Below are experts of layer 7 (counted from 0) of a mixture-of-experts language model. Rows are named router (the router's row for the expert) and show model dimensions 0-191. Each number is 200 + 40 x the weight over its row's rms, rounded and kept within 0 to 999.
After each expert's rows: "gets" lists some tokens that make up at least twice as much of what it gets as of all text. This comes from a sample of Wikipedia text that the model never trained on. Tokens count by the router's weight.

# expert 31
router,104,167,149,259,179,152,135,181,169,190,215,268,207,177,224,229,165,238,168,214,148,223,199,196,138,222,92,255,126,257,158,165,168,161,214,228,250,171,244,222,228,129,177,152,238,223,245,186,160,171,260,205,173,153,258,197,272,186,184,187,166,264,188,210,164,130,233,143,160,210,183,210,170,185,135,222,218,242,229,255,201,279,193,170,189,244,136,167,172,174,164,206,254,213,143,232,172,213,134,201,173,207,217,140,189,221,235,240,169,254,186,166,126,266,194,242,179,118,175,221,215,143,165,224,172,196,241,232,223,118,134,226,231,188,173,167,134,180,241,174,263,104,227,219,170,188,233,251,189,264,133,180,136,159,254,207,198,258,211,199,171,165,224,172,167,172,175,191,173,194,260,205,180,212,211,154,163,246,183,234,143,147,170,205,247,212,219,200,247,154,197,219
gets: "9", " John", " William", "8", " Charles", " Robert"

# expert 107
router,229,220,168,209,182,216,218,170,152,225,178,177,236,213,247,208,172,164,203,202,226,199,202,111,244,174,285,220,139,187,223,157,199,153,197,206,187,281,248,213,243,203,212,169,263,218,251,102,306,244,216,163,181,206,173,272,197,183,180,220,239,237,229,208,197,241,197,241,218,154,232,180,137,123,151,196,222,258,217,206,120,210,165,132,208,227,117,178,191,201,201,183,197,140,172,201,218,125,203,175,216,163,199,171,232,179,152,236,245,171,122,180,176,193,189,198,250,137,166,168,159,137,284,344,218,220,161,226,188,228,234,247,184,232,155,264,192,198,176,148,130,233,207,209,252,170,139,175,173,201,221,239,215,194,257,256,241,170,174,219,221,269,290,154,249,193,119,194,235,228,154,196,236,193,222,232,227,218,254,212,226,207,247,210,185,180,141,182,168,200,118,201
gets: " all", " All", " s", "-P", "-S", "-s"

# expert 54
router,180,187,161,260,196,202,89,219,230,225,179,249,207,153,185,199,248,239,205,168,194,208,185,212,167,249,135,279,160,208,141,254,195,213,233,218,213,194,213,240,249,133,166,189,198,181,246,186,212,114,268,149,177,188,209,147,182,99,176,220,171,241,168,247,171,156,251,164,191,226,255,129,188,165,186,214,242,253,191,277,215,259,234,199,177,240,146,175,198,192,165,228,256,167,208,242,151,222,188,248,192,198,272,167,202,252,198,219,153,239,182,171,218,279,168,249,149,160,170,213,219,242,229,215,173,195,292,249,205,170,181,300,245,189,152,177,218,206,221,221,290,128,182,227,155,213,179,249,234,239,138,161,174,196,224,181,243,224,240,227,149,146,233,166,198,158,207,180,178,194,230,200,204,206,282,119,166,216,181,262,180,156,177,218,271,130,261,203,272,152,205,152
gets: " |", ";", " -", " \"", ":", " –"

# expert 92
router,161,245,242,212,154,219,150,167,212,134,185,185,177,236,123,200,157,107,166,174,224,182,178,145,208,186,124,231,133,199,187,207,177,283,246,176,136,165,259,218,279,206,196,232,155,166,238,189,203,224,140,157,195,176,179,211,229,215,179,229,199,208,255,214,165,224,131,188,153,175,163,191,201,268,228,151,182,226,247,222,199,199,219,184,224,149,231,219,137,189,129,189,155,184,189,252,211,180,234,234,236,148,180,233,257,177,222,223,226,180,257,173,220,22,153,209,194,190,147,260,225,260,217,229,232,239,249,210,268,191,250,249,155,237,202,201,216,140,171,150,220,256,228,223,251,178,133,215,207,181,134,202,287,180,173,157,229,250,184,225,221,234,171,185,197,162,156,209,166,205,175,145,232,252,179,183,219,184,161,103,277,156,242,225,177,143,136,177,215,188,197,221
gets: " the", " The", "The", " first", " new", " same"

# expert 83
router,179,198,225,268,254,161,162,248,241,179,127,268,143,231,232,186,156,197,290,179,130,189,215,168,190,178,273,127,217,264,206,190,218,137,208,235,186,174,137,175,133,188,169,212,208,245,205,191,204,178,171,199,269,200,194,238,141,224,171,224,188,219,193,251,134,151,198,200,142,200,177,201,235,193,158,134,150,230,230,238,211,272,182,116,233,272,207,294,164,180,292,195,229,216,187,234,225,195,170,267,190,206,227,242,204,168,217,189,258,211,223,207,168,245,229,203,294,148,174,160,208,193,228,257,201,271,231,167,261,265,168,230,212,230,180,217,174,115,145,165,213,198,236,233,184,151,226,219,144,158,289,186,171,155,232,267,216,198,157,229,258,247,165,162,137,157,254,216,245,193,166,249,168,207,179,195,247,162,200,214,201,114,171,200,179,181,177,231,184,262,227,249
gets: " ", "19", "20", "18", "15", "30"

# expert 70
router,177,154,209,237,165,181,178,273,203,205,161,247,136,173,187,209,205,220,135,223,166,235,211,184,139,197,255,205,180,144,138,170,224,216,140,185,196,175,149,219,204,187,182,180,205,230,165,214,212,130,224,157,193,192,245,124,286,133,181,242,199,199,183,236,131,122,245,147,144,247,279,160,231,156,197,155,129,231,227,174,212,251,256,208,175,228,201,151,281,223,239,158,249,261,250,197,172,184,180,245,117,183,186,204,199,271,217,194,130,244,184,197,166,223,158,195,188,167,177,235,196,224,177,125,206,234,193,186,244,238,134,149,246,122,166,250,259,120,223,170,255,193,224,236,157,160,231,134,116,221,254,172,166,160,104,150,212,211,186,229,180,157,155,143,190,181,229,186,151,117,149,190,224,210,200,200,181,156,229,214,181,151,151,198,223,162,256,171,217,226,229,171
gets: " ", " −", " —", " .", " —;", " Pts"

# expert 61
router,170,180,137,89,176,177,229,155,255,254,238,125,176,191,164,287,225,226,144,201,141,258,230,187,232,224,234,101,223,187,208,259,228,193,204,246,188,270,238,137,281,201,191,197,224,247,114,169,253,201,157,219,225,194,228,171,164,199,143,140,213,190,147,240,260,236,227,233,168,203,205,195,175,209,168,228,141,244,166,201,226,216,197,200,250,143,189,206,292,291,234,180,194,171,193,172,176,276,206,136,160,252,169,174,198,268,181,173,185,224,154,170,184,252,204,226,243,276,258,220,185,183,219,193,176,253,152,144,225,247,269,240,255,209,175,139,237,209,223,209,179,149,229,166,247,167,245,192,204,171,214,215,221,161,148,220,192,209,212,181,175,253,174,222,196,162,208,223,222,227,147,149,214,196,101,214,228,166,156,165,153,171,185,148,188,216,207,293,180,136,261,181
gets: "in", "er", "en", "on", "an", "i"

# expert 44
router,185,169,172,252,192,153,146,182,180,217,218,268,151,159,235,215,158,214,138,204,139,246,224,260,131,209,95,262,139,256,158,251,174,164,151,246,243,179,177,218,199,169,135,162,230,225,247,209,192,147,246,243,144,172,229,193,260,175,189,185,145,253,180,217,193,123,259,181,168,268,253,180,184,159,145,207,236,231,191,250,220,294,196,207,189,227,160,141,218,135,161,252,267,190,178,259,159,209,155,245,184,210,186,139,188,238,200,222,143,239,167,157,159,274,165,223,150,177,161,211,232,148,174,224,172,213,248,223,199,202,148,236,197,185,157,161,166,184,250,166,241,121,224,234,158,213,207,247,135,255,106,128,139,182,269,219,190,235,219,229,149,150,233,177,206,184,185,184,193,177,252,174,191,209,240,175,193,245,194,255,177,207,162,184,257,188,212,152,244,150,243,205
gets: " ", "3", "4", " March", "″N", " ."

# expert 90
router,152,152,158,235,206,194,164,212,187,208,192,282,133,187,256,219,159,229,130,223,157,260,219,227,143,220,64,261,134,225,130,220,175,172,156,229,256,157,173,213,217,173,167,150,235,219,236,228,183,142,244,214,135,172,235,172,242,160,179,196,134,256,167,213,200,124,261,157,181,245,207,178,163,135,134,219,223,270,190,246,213,263,193,201,178,238,147,189,190,141,136,248,257,190,193,262,145,215,129,261,153,223,205,191,187,216,196,274,186,224,187,185,147,249,159,246,169,164,134,223,254,161,185,257,168,200,247,246,183,189,148,260,210,207,150,165,163,188,250,201,258,111,211,271,169,181,189,270,184,227,116,187,152,203,243,197,204,241,215,239,158,169,217,205,216,206,174,190,176,174,251,199,199,246,225,162,198,234,210,257,170,192,183,219,230,176,221,154,251,191,207,197
gets: " was", " of", " were", " is", " that", " have"

# expert 37
router,161,170,139,259,190,182,148,156,180,196,195,255,162,176,223,206,155,233,133,218,142,246,226,258,124,217,95,255,152,222,133,219,195,154,151,238,249,169,202,213,197,178,144,161,202,237,239,235,193,177,235,244,131,193,205,184,266,189,184,201,169,272,181,227,190,120,249,162,162,265,245,182,165,156,164,210,248,255,232,243,225,273,174,203,201,237,145,134,242,135,165,247,256,188,158,255,139,197,158,238,163,196,213,158,177,238,207,253,150,225,185,180,154,282,183,206,164,196,168,213,231,160,186,242,178,223,274,252,191,206,125,248,207,197,163,153,189,172,238,181,259,114,221,231,154,189,197,245,179,226,90,160,156,177,252,187,176,236,206,216,122,161,226,170,234,196,170,166,162,204,266,205,201,222,262,144,194,255,174,231,172,206,182,195,231,180,212,156,253,169,235,206
gets: "0", " in", "–", "'s", " of", " R"

# expert 68
router,166,144,165,248,203,166,142,195,187,202,211,274,138,172,236,214,135,217,125,210,143,255,236,255,136,231,97,272,152,240,133,251,204,175,139,244,248,165,180,239,208,185,151,156,216,239,255,223,180,167,237,243,147,186,221,177,250,174,197,196,151,254,189,218,203,107,270,176,183,265,240,175,181,163,141,212,240,249,208,247,243,284,197,220,191,236,155,166,197,132,161,252,250,170,172,252,160,180,160,227,176,205,210,157,166,233,197,250,168,241,170,180,168,279,167,227,167,170,157,208,236,151,182,224,176,215,249,234,197,214,139,251,207,226,161,169,164,185,242,192,240,113,247,245,156,196,197,256,166,258,89,152,131,184,257,195,213,224,209,221,148,148,229,185,211,184,188,180,196,171,260,206,193,235,243,147,187,243,180,244,169,210,176,189,228,180,211,153,233,163,232,185
gets: " K", " T", " U", " G", " S", " N"

# expert 126
router,241,178,259,224,199,184,181,186,259,293,139,157,205,169,128,183,201,188,169,122,156,227,211,209,227,154,252,226,173,174,170,217,215,231,228,211,170,182,145,183,185,206,163,216,236,124,271,176,246,258,260,220,235,169,201,207,185,215,232,133,201,244,133,206,208,112,209,145,245,235,142,247,215,247,256,226,244,230,234,159,218,146,263,214,176,220,127,229,140,279,132,158,225,187,193,203,166,263,230,177,228,112,239,229,260,174,202,207,191,189,169,223,177,202,185,221,246,142,161,231,211,216,224,264,209,143,123,237,136,142,240,165,201,235,222,192,157,296,220,183,185,202,162,238,157,225,171,214,121,220,144,207,158,217,177,234,209,180,241,179,182,215,167,276,225,259,159,166,163,235,210,239,165,254,125,233,176,200,261,219,199,151,225,232,203,269,119,151,240,210,187,205
gets: " de", " d", " le", " des", " l", " un"

# expert 96
router,156,187,130,218,183,251,108,215,136,140,187,246,180,230,210,230,122,192,176,255,213,269,148,289,201,254,230,249,139,177,137,208,224,182,161,209,267,191,207,260,215,186,141,197,176,208,189,213,219,188,253,215,163,168,221,214,254,190,169,160,125,152,162,193,168,135,223,179,153,189,186,175,184,148,145,244,189,256,259,248,283,277,248,133,178,222,164,213,216,179,229,193,235,188,212,239,233,192,169,249,252,239,161,192,215,170,204,226,188,227,176,198,193,231,194,209,224,177,200,264,193,220,185,115,254,224,180,259,212,212,183,220,224,243,186,167,237,148,194,204,166,132,175,259,234,201,165,257,119,238,157,131,145,191,210,144,108,190,221,174,179,170,221,144,179,143,166,253,163,192,208,160,160,171,261,207,213,231,246,198,91,184,158,255,262,142,176,128,230,209,206,208
gets: "1", "2", "0", "3", "4", "5"

# expert 122
router,153,169,152,253,203,184,154,186,183,204,208,277,145,179,226,219,152,211,137,200,135,255,224,235,129,219,81,267,137,235,141,238,190,170,152,239,237,163,179,227,211,181,152,145,227,245,264,243,183,171,244,235,137,175,222,174,247,176,180,186,149,258,185,216,186,136,264,155,170,257,239,177,180,154,159,209,238,255,206,258,219,281,177,212,195,236,150,152,218,141,158,230,266,186,160,253,164,194,153,244,188,200,213,151,189,222,216,245,155,224,185,161,161,285,182,232,164,163,162,228,236,151,175,237,168,214,266,246,192,204,141,261,208,193,158,168,160,185,242,176,247,109,226,241,162,193,202,253,167,240,117,153,146,177,270,184,195,242,211,212,136,147,236,182,218,187,173,168,181,190,248,181,199,232,245,151,185,250,204,237,155,199,188,191,239,173,202,145,251,152,230,190
gets: " ", "200", "199", "201", "–", " he"

# expert 51
router,261,210,222,193,167,243,214,148,236,145,216,220,165,227,129,183,205,209,155,182,279,218,188,137,179,223,153,212,169,176,171,144,161,189,177,235,203,231,256,233,176,223,168,272,140,208,179,186,193,252,253,158,230,172,132,167,230,147,184,181,170,178,249,182,192,241,150,148,152,189,198,245,243,229,262,135,219,213,230,182,182,184,270,240,242,179,248,213,145,248,151,206,206,175,195,226,229,191,251,146,290,168,172,147,218,202,161,231,176,199,247,259,185,0,210,206,281,230,196,184,251,217,226,161,169,175,218,222,224,231,287,193,185,139,225,215,175,159,183,244,222,258,136,216,193,223,111,253,200,225,160,145,226,225,164,163,225,247,196,205,173,226,186,250,214,176,230,177,168,217,126,223,207,214,200,178,260,221,132,222,189,190,267,167,193,178,203,213,173,245,218,236
gets: " a", " the", " an", " A", "the", "a"

# expert 52
router,194,221,240,223,160,255,176,281,220,205,207,242,208,193,262,173,195,251,258,197,259,205,145,209,239,189,141,249,229,219,206,171,191,186,134,261,210,260,225,168,150,173,105,190,204,185,184,206,193,146,230,216,245,164,202,243,180,138,176,187,201,211,188,178,180,178,190,143,210,200,244,236,213,217,180,266,256,141,199,196,230,218,148,270,204,192,172,179,162,117,178,228,198,245,236,249,214,204,199,284,330,162,208,185,106,221,220,169,178,253,212,190,252,288,188,211,294,177,213,171,252,178,182,265,179,165,199,206,222,185,120,175,219,252,166,284,192,195,163,235,220,125,183,183,207,222,205,160,218,238,140,187,226,233,213,199,249,254,158,220,141,169,133,155,216,208,209,136,150,253,150,281,140,245,225,208,171,230,243,212,122,157,202,226,208,256,142,139,216,149,192,185
gets: " (", " \"", " '", " [", " “", " (\""

# expert 7
router,200,194,201,245,219,182,192,270,210,188,155,107,215,227,245,153,212,136,107,123,173,177,211,265,203,216,215,189,174,262,184,271,134,228,173,211,200,169,215,223,260,242,196,235,257,188,224,276,187,173,193,182,170,195,197,170,191,213,225,253,166,86,281,155,184,185,211,210,248,226,194,162,235,173,168,219,216,222,258,205,187,159,199,241,178,237,174,212,174,242,139,192,219,188,245,200,182,229,189,214,193,265,229,178,239,112,239,226,217,184,142,245,143,158,212,161,214,190,166,165,209,184,147,260,227,232,223,192,225,215,198,137,142,281,161,128,160,278,159,216,114,195,122,214,213,219,272,273,142,163,208,219,247,230,241,179,202,226,202,196,167,197,196,215,147,277,224,278,197,157,161,176,164,255,214,197,179,152,241,201,245,115,164,240,217,225,159,245,197,253,123,149
gets: " led", " has", " had", " was", " is", " made"

# expert 9
router,160,241,297,244,249,182,198,231,154,231,198,201,142,228,236,170,185,234,164,175,187,191,205,219,150,185,261,162,166,123,244,212,144,158,177,190,171,198,215,230,237,181,151,173,289,205,217,277,114,210,292,192,190,126,215,191,166,219,178,178,217,279,159,91,201,137,239,188,204,249,172,210,155,232,209,209,290,160,260,215,263,238,271,239,124,268,112,227,202,178,154,229,276,221,229,220,248,175,204,214,125,215,145,166,195,221,219,208,183,237,211,148,227,228,273,276,182,140,169,181,166,200,210,198,191,210,288,234,131,243,239,158,277,244,120,171,231,209,205,168,231,205,216,218,264,242,228,167,150,193,161,194,104,208,239,194,201,215,194,223,182,235,215,190,158,206,183,260,217,191,207,193,190,176,198,186,138,214,201,251,209,184,217,231,188,215,180,166,212,185,158,203
gets: " It", " In", "M", "S", "R", "L"

# expert 58
router,223,216,123,180,191,251,159,156,200,224,244,192,252,224,235,239,259,141,187,230,202,171,248,201,186,223,184,153,236,212,249,241,204,124,169,253,233,234,194,204,244,210,201,186,193,244,212,221,239,253,111,218,174,202,213,204,272,204,143,142,136,119,159,156,233,162,184,194,238,264,190,203,243,142,168,298,158,191,177,236,208,215,200,180,175,209,181,262,223,268,251,201,199,85,166,200,202,173,183,235,219,207,201,171,199,187,165,166,219,247,196,205,224,149,184,252,281,185,183,207,199,157,172,174,256,237,142,183,156,237,205,125,158,209,200,192,152,164,193,224,203,235,150,240,222,209,150,166,188,242,167,254,237,153,187,224,226,163,195,253,266,163,182,166,179,243,218,300,309,162,170,136,231,241,114,208,159,196,259,184,134,265,156,260,172,245,164,217,167,153,228,137
gets: " up", "s", " out", " back", "ings", "ers"

# expert 6
router,152,145,159,251,208,186,153,183,177,209,204,275,151,181,234,227,172,214,144,215,158,253,222,250,122,217,94,252,133,228,140,240,179,176,150,240,240,160,183,209,208,179,153,153,221,258,240,220,200,173,251,223,146,182,227,171,252,170,165,186,157,258,184,224,191,122,283,179,169,256,255,186,179,146,181,210,229,264,199,241,226,295,171,211,182,202,138,157,230,147,144,241,244,198,154,282,147,207,132,233,179,196,204,153,187,238,206,243,155,243,164,164,167,268,198,218,176,165,148,207,199,164,187,224,184,233,278,250,185,199,141,266,188,193,143,171,179,189,244,192,246,111,213,237,169,187,194,259,198,267,115,152,136,203,257,196,228,252,207,227,152,153,236,168,194,183,190,194,174,181,270,187,199,244,246,158,191,245,203,238,174,202,176,195,211,182,211,146,263,152,214,207
gets: " and", "6", "7", " /", " San", " W"

# expert 87
router,182,179,160,251,198,188,153,202,211,220,201,275,162,184,223,220,143,222,147,223,124,233,219,241,134,219,106,253,120,230,153,220,197,187,153,230,240,162,178,221,202,180,134,161,223,229,246,240,188,141,239,242,143,155,225,178,256,185,199,187,146,241,196,234,192,121,260,158,177,290,250,172,175,175,163,222,234,251,210,265,242,289,181,210,175,223,144,165,214,121,152,240,249,177,163,262,160,196,145,248,172,232,201,150,202,239,199,222,160,246,173,168,170,260,174,256,151,174,167,225,239,150,178,243,195,195,263,255,200,185,131,252,208,213,171,175,164,191,250,179,250,112,222,243,140,185,211,247,170,261,97,180,153,220,269,199,197,232,222,214,134,131,234,184,198,188,181,176,180,160,263,169,197,229,239,140,183,238,211,222,170,196,195,201,236,185,212,143,240,168,232,189
gets: " of", " and", " to", " by", " that", "–"

# expert 76
router,212,230,226,158,168,225,236,152,221,273,202,145,234,232,225,238,252,219,229,226,180,205,287,216,175,193,236,50,205,212,198,216,294,176,279,191,193,232,145,183,208,269,238,209,283,223,217,206,261,246,175,216,227,189,203,195,160,214,174,147,276,124,146,190,168,223,191,240,286,233,162,186,226,144,170,179,151,229,190,238,225,186,252,206,185,135,163,250,226,219,210,225,250,174,166,144,186,165,198,118,126,202,256,203,224,213,156,179,189,184,140,222,212,195,186,278,236,190,204,198,209,174,169,219,133,221,201,168,116,270,239,194,206,233,155,164,171,227,178,162,124,196,181,209,217,140,275,189,199,192,172,252,233,197,162,220,258,213,187,226,167,242,186,180,230,193,215,245,271,185,149,153,154,275,150,250,212,223,243,171,172,267,149,217,153,238,190,289,213,206,182,195
gets: "es", "s", "ing", "ens", "el", "ers"

# expert 94
router,171,160,152,239,204,193,154,184,177,193,198,272,157,175,237,213,172,198,114,215,145,243,239,258,131,230,90,270,142,236,135,250,194,158,163,246,243,176,178,228,216,177,152,126,223,243,271,227,196,181,254,236,121,186,228,151,252,166,199,202,129,234,199,206,201,105,256,155,198,274,229,188,196,151,163,213,239,259,181,253,235,287,182,218,172,237,145,158,226,146,152,250,247,188,163,238,162,196,146,245,174,198,199,149,189,218,209,227,175,223,176,184,139,269,179,236,168,172,125,223,207,174,164,221,198,199,255,249,189,200,141,227,217,203,164,165,171,194,236,205,244,120,202,223,145,186,201,245,165,251,102,153,157,189,279,190,193,238,189,219,134,158,227,178,213,176,187,170,178,183,272,191,203,246,239,160,190,254,167,233,177,199,189,186,245,197,204,154,254,158,221,191
gets: " was", " is", " are", " were", " has", " had"

# expert 11
router,171,142,169,256,201,182,174,198,201,185,217,264,173,169,233,236,137,209,166,188,137,224,226,239,149,187,85,251,182,254,139,242,204,137,130,235,256,175,187,248,175,209,125,178,222,258,260,206,148,138,253,225,131,167,235,203,243,157,183,206,155,240,164,215,190,116,250,174,217,271,240,161,204,150,130,231,227,270,209,280,257,293,202,225,183,228,195,167,232,131,190,224,241,171,177,273,181,189,152,256,161,172,206,172,208,209,187,247,156,198,184,182,147,282,174,223,158,141,156,173,211,159,198,230,186,232,239,255,175,219,152,242,188,202,192,149,168,159,238,188,225,135,223,240,149,196,237,242,169,249,132,160,144,161,246,227,191,232,214,201,161,157,249,161,195,162,200,189,192,209,286,210,210,220,217,144,181,272,171,231,178,196,199,167,222,194,237,156,256,167,246,213
gets: "–", "6", "3", "2", "4", "5"

# expert 46
router,230,207,160,187,226,282,170,265,203,200,202,216,187,204,183,174,229,182,183,167,269,250,215,200,226,172,140,213,154,236,237,184,171,275,222,196,139,232,225,196,216,238,178,218,163,205,201,236,150,118,201,155,206,193,156,279,203,133,228,245,171,258,217,205,199,182,156,164,201,127,181,230,133,257,207,144,244,160,194,163,226,232,216,235,206,155,194,213,133,263,111,232,218,202,157,205,194,102,219,277,192,118,225,196,227,209,256,196,147,162,228,237,232,0,165,159,167,199,264,172,207,184,241,232,159,194,198,198,180,214,167,288,189,222,209,221,199,136,173,201,137,232,217,171,212,208,224,234,194,171,129,283,192,235,246,182,244,142,208,170,220,150,169,206,191,190,196,127,213,247,201,169,208,210,196,192,273,166,183,190,216,256,214,200,140,194,160,193,242,269,198,222
gets: " The", " the", " his", " its", "The", " their"

# expert 45
router,191,166,166,232,205,166,129,197,195,217,222,255,170,165,248,181,159,214,154,226,163,235,195,272,105,215,118,283,147,236,109,221,136,196,137,243,243,201,186,239,219,179,171,140,211,255,254,216,157,175,232,241,145,157,230,171,249,196,183,185,164,308,165,235,210,136,261,178,197,233,231,166,165,133,159,233,257,227,216,209,205,278,170,203,195,196,127,165,221,120,137,270,256,182,151,273,152,182,138,227,194,229,185,199,201,221,219,235,134,236,164,151,190,230,195,234,168,162,163,220,200,150,214,256,199,226,246,238,217,170,145,256,186,194,193,159,177,190,241,188,257,141,226,217,143,242,187,231,214,230,129,164,152,216,250,168,201,235,206,242,157,126,258,181,197,185,196,177,210,203,280,216,185,206,223,149,181,235,215,176,182,217,187,230,249,185,224,174,290,141,216,172
gets: " to", " by", " as", " and", " Chief", " that"

# expert 36
router,181,176,187,169,115,171,221,155,215,269,263,199,162,269,161,250,259,255,164,193,187,268,204,106,249,133,298,139,301,180,224,245,234,165,201,221,141,163,238,170,216,200,227,237,194,174,237,201,251,254,192,104,230,226,195,220,122,231,184,194,228,210,181,283,235,178,229,202,122,243,177,178,155,224,189,217,214,193,256,225,118,185,168,163,216,255,194,161,268,270,252,201,158,181,198,196,118,252,184,170,136,238,214,217,179,183,202,223,176,231,169,197,201,202,181,203,232,202,212,175,155,186,254,125,185,191,234,220,186,227,168,270,264,213,160,172,186,228,291,193,221,184,252,166,198,151,179,169,215,196,191,147,206,235,169,150,239,183,146,195,216,263,222,261,204,180,214,180,191,250,219,148,186,151,162,280,138,202,158,189,191,228,205,136,268,221,217,231,235,182,262,205
gets: "o", "a", "u", "i", "e", " de"

# expert 101
router,192,144,180,249,175,176,172,256,122,217,230,274,145,189,229,219,96,223,174,217,128,206,239,223,112,219,107,271,170,243,206,185,201,175,139,232,261,166,183,233,213,171,183,153,173,214,214,251,224,167,218,215,162,141,213,190,220,162,192,178,129,250,168,187,183,158,286,160,161,249,243,168,179,197,182,218,259,297,190,236,228,255,209,211,177,248,158,180,218,156,192,264,233,198,165,218,148,205,130,207,204,177,210,162,154,210,224,260,193,268,197,179,153,249,186,190,194,143,109,175,243,165,155,239,208,184,273,230,209,213,164,228,176,201,154,200,174,179,258,179,220,144,235,293,148,147,177,256,173,210,130,180,117,215,240,215,192,251,205,206,159,170,236,172,181,144,199,179,176,149,240,178,181,237,221,155,163,226,188,248,132,190,177,215,276,192,206,111,221,169,223,216
gets: " ", " (", "–", " |\n", " on", "On"

# expert 5
router,126,176,168,197,232,202,150,271,112,116,185,214,169,191,214,227,117,257,171,237,148,222,155,165,181,209,299,249,206,211,208,201,172,199,157,194,273,150,169,250,168,188,164,167,195,252,192,216,238,197,237,214,197,265,204,186,189,155,211,141,164,164,179,186,147,133,240,113,138,213,182,207,191,193,162,203,160,217,262,136,219,275,169,116,156,229,237,238,202,193,232,160,170,233,119,237,272,204,151,226,248,208,134,173,217,237,210,254,179,198,169,206,155,187,188,179,262,220,239,210,245,258,212,128,203,224,223,250,224,234,189,219,270,191,244,147,179,155,119,183,213,193,198,264,250,235,206,274,184,194,181,134,189,133,155,183,124,215,192,236,171,131,234,180,194,129,218,223,232,241,245,159,188,194,263,189,175,222,168,199,189,220,150,126,217,216,247,146,167,168,199,202
gets: "1", "2", "0", "3", "4", "5"

# expert 8
router,166,227,259,189,181,196,156,199,173,124,123,211,258,223,224,150,179,180,196,151,198,190,216,187,158,210,264,226,149,200,199,280,118,253,185,195,227,188,225,224,169,166,135,241,166,190,225,153,149,252,257,187,208,217,153,274,244,218,199,206,197,231,249,154,181,169,209,134,228,154,171,165,215,205,232,176,247,137,185,234,162,176,168,230,222,180,290,245,163,173,184,169,194,271,203,143,160,265,199,207,251,262,219,234,178,213,248,217,208,238,265,134,183,246,227,189,244,219,259,150,143,167,177,234,257,131,296,194,284,174,224,229,232,142,160,233,195,146,252,261,206,265,172,138,277,228,200,234,240,208,234,190,242,279,194,199,164,265,184,199,118,244,171,226,247,256,162,157,212,187,161,185,172,181,225,276,178,207,205,203,199,204,232,176,221,148,155,217,179,162,124,208
gets: " =\n\n", ".\n\n", "\n\n", "==\n", "==\n\n", " ==\n"

# expert 80
router,216,135,193,150,188,172,208,166,162,156,190,169,183,149,216,151,128,298,208,204,227,162,237,259,190,221,197,229,187,165,212,165,144,206,228,234,232,167,271,183,252,124,210,197,190,213,122,209,225,209,192,260,286,208,200,182,224,260,187,205,151,116,163,120,183,215,224,199,163,197,228,191,180,154,147,176,116,203,134,206,223,175,138,151,126,190,153,211,199,206,196,204,154,224,218,242,182,186,221,205,164,257,171,164,210,166,252,178,248,286,226,179,148,127,218,202,242,187,224,206,233,251,162,128,152,218,146,184,183,258,200,103,208,109,229,219,183,247,212,215,191,236,158,198,166,207,209,223,206,181,240,220,231,243,274,192,170,167,230,229,196,162,227,286,255,215,200,295,224,180,262,198,187,189,201,168,214,183,213,250,135,198,176,128,255,148,294,165,132,221,157,169
gets: " was", "born", " born", " Born", "aged", " died"

# expert 115
router,229,196,162,230,214,133,213,257,168,226,165,119,239,199,217,184,152,173,192,188,187,195,195,287,225,223,327,226,253,236,199,183,183,183,205,202,180,203,166,196,193,161,170,126,235,214,246,191,191,252,265,240,232,188,168,311,209,256,230,189,264,227,184,254,203,148,182,254,202,204,263,170,206,208,159,146,204,169,240,181,183,212,248,92,165,219,141,181,178,230,178,239,210,226,221,242,195,191,211,182,274,186,197,211,200,190,168,252,186,172,222,167,168,201,195,194,249,205,218,252,222,216,233,209,207,209,177,274,125,215,271,295,195,210,114,137,202,115,237,179,214,142,267,204,236,227,225,270,222,198,185,219,140,292,238,190,184,244,202,123,184,176,166,244,218,189,173,231,164,168,259,240,207,237,212,148,140,195,246,296,160,161,227,123,182,192,179,150,206,168,260,234
gets: " St", ".S", " No", " c", " R", " F"

# expert 16
router,182,157,249,215,169,179,213,179,140,214,279,215,197,153,210,209,284,234,243,185,249,231,227,191,255,170,190,153,223,148,208,169,274,166,213,183,166,235,207,171,202,223,282,180,173,207,207,232,147,171,200,155,154,217,169,214,158,229,174,183,203,236,132,193,194,225,198,129,257,219,179,276,161,170,210,275,152,160,201,188,208,234,236,193,181,191,186,143,269,230,159,223,188,199,121,92,245,148,188,177,116,216,254,160,262,244,107,199,172,151,222,211,190,205,218,199,253,195,220,220,206,174,118,117,224,219,160,165,174,205,219,289,300,220,241,213,185,224,188,176,196,155,232,182,214,211,252,202,238,235,186,148,212,229,96,163,151,267,229,259,198,214,150,192,251,166,191,202,215,270,157,185,177,192,226,160,166,186,206,178,173,249,139,204,141,197,171,246,208,182,289,285
gets: "y", "ley", "ly", "ey", "ie", "ry"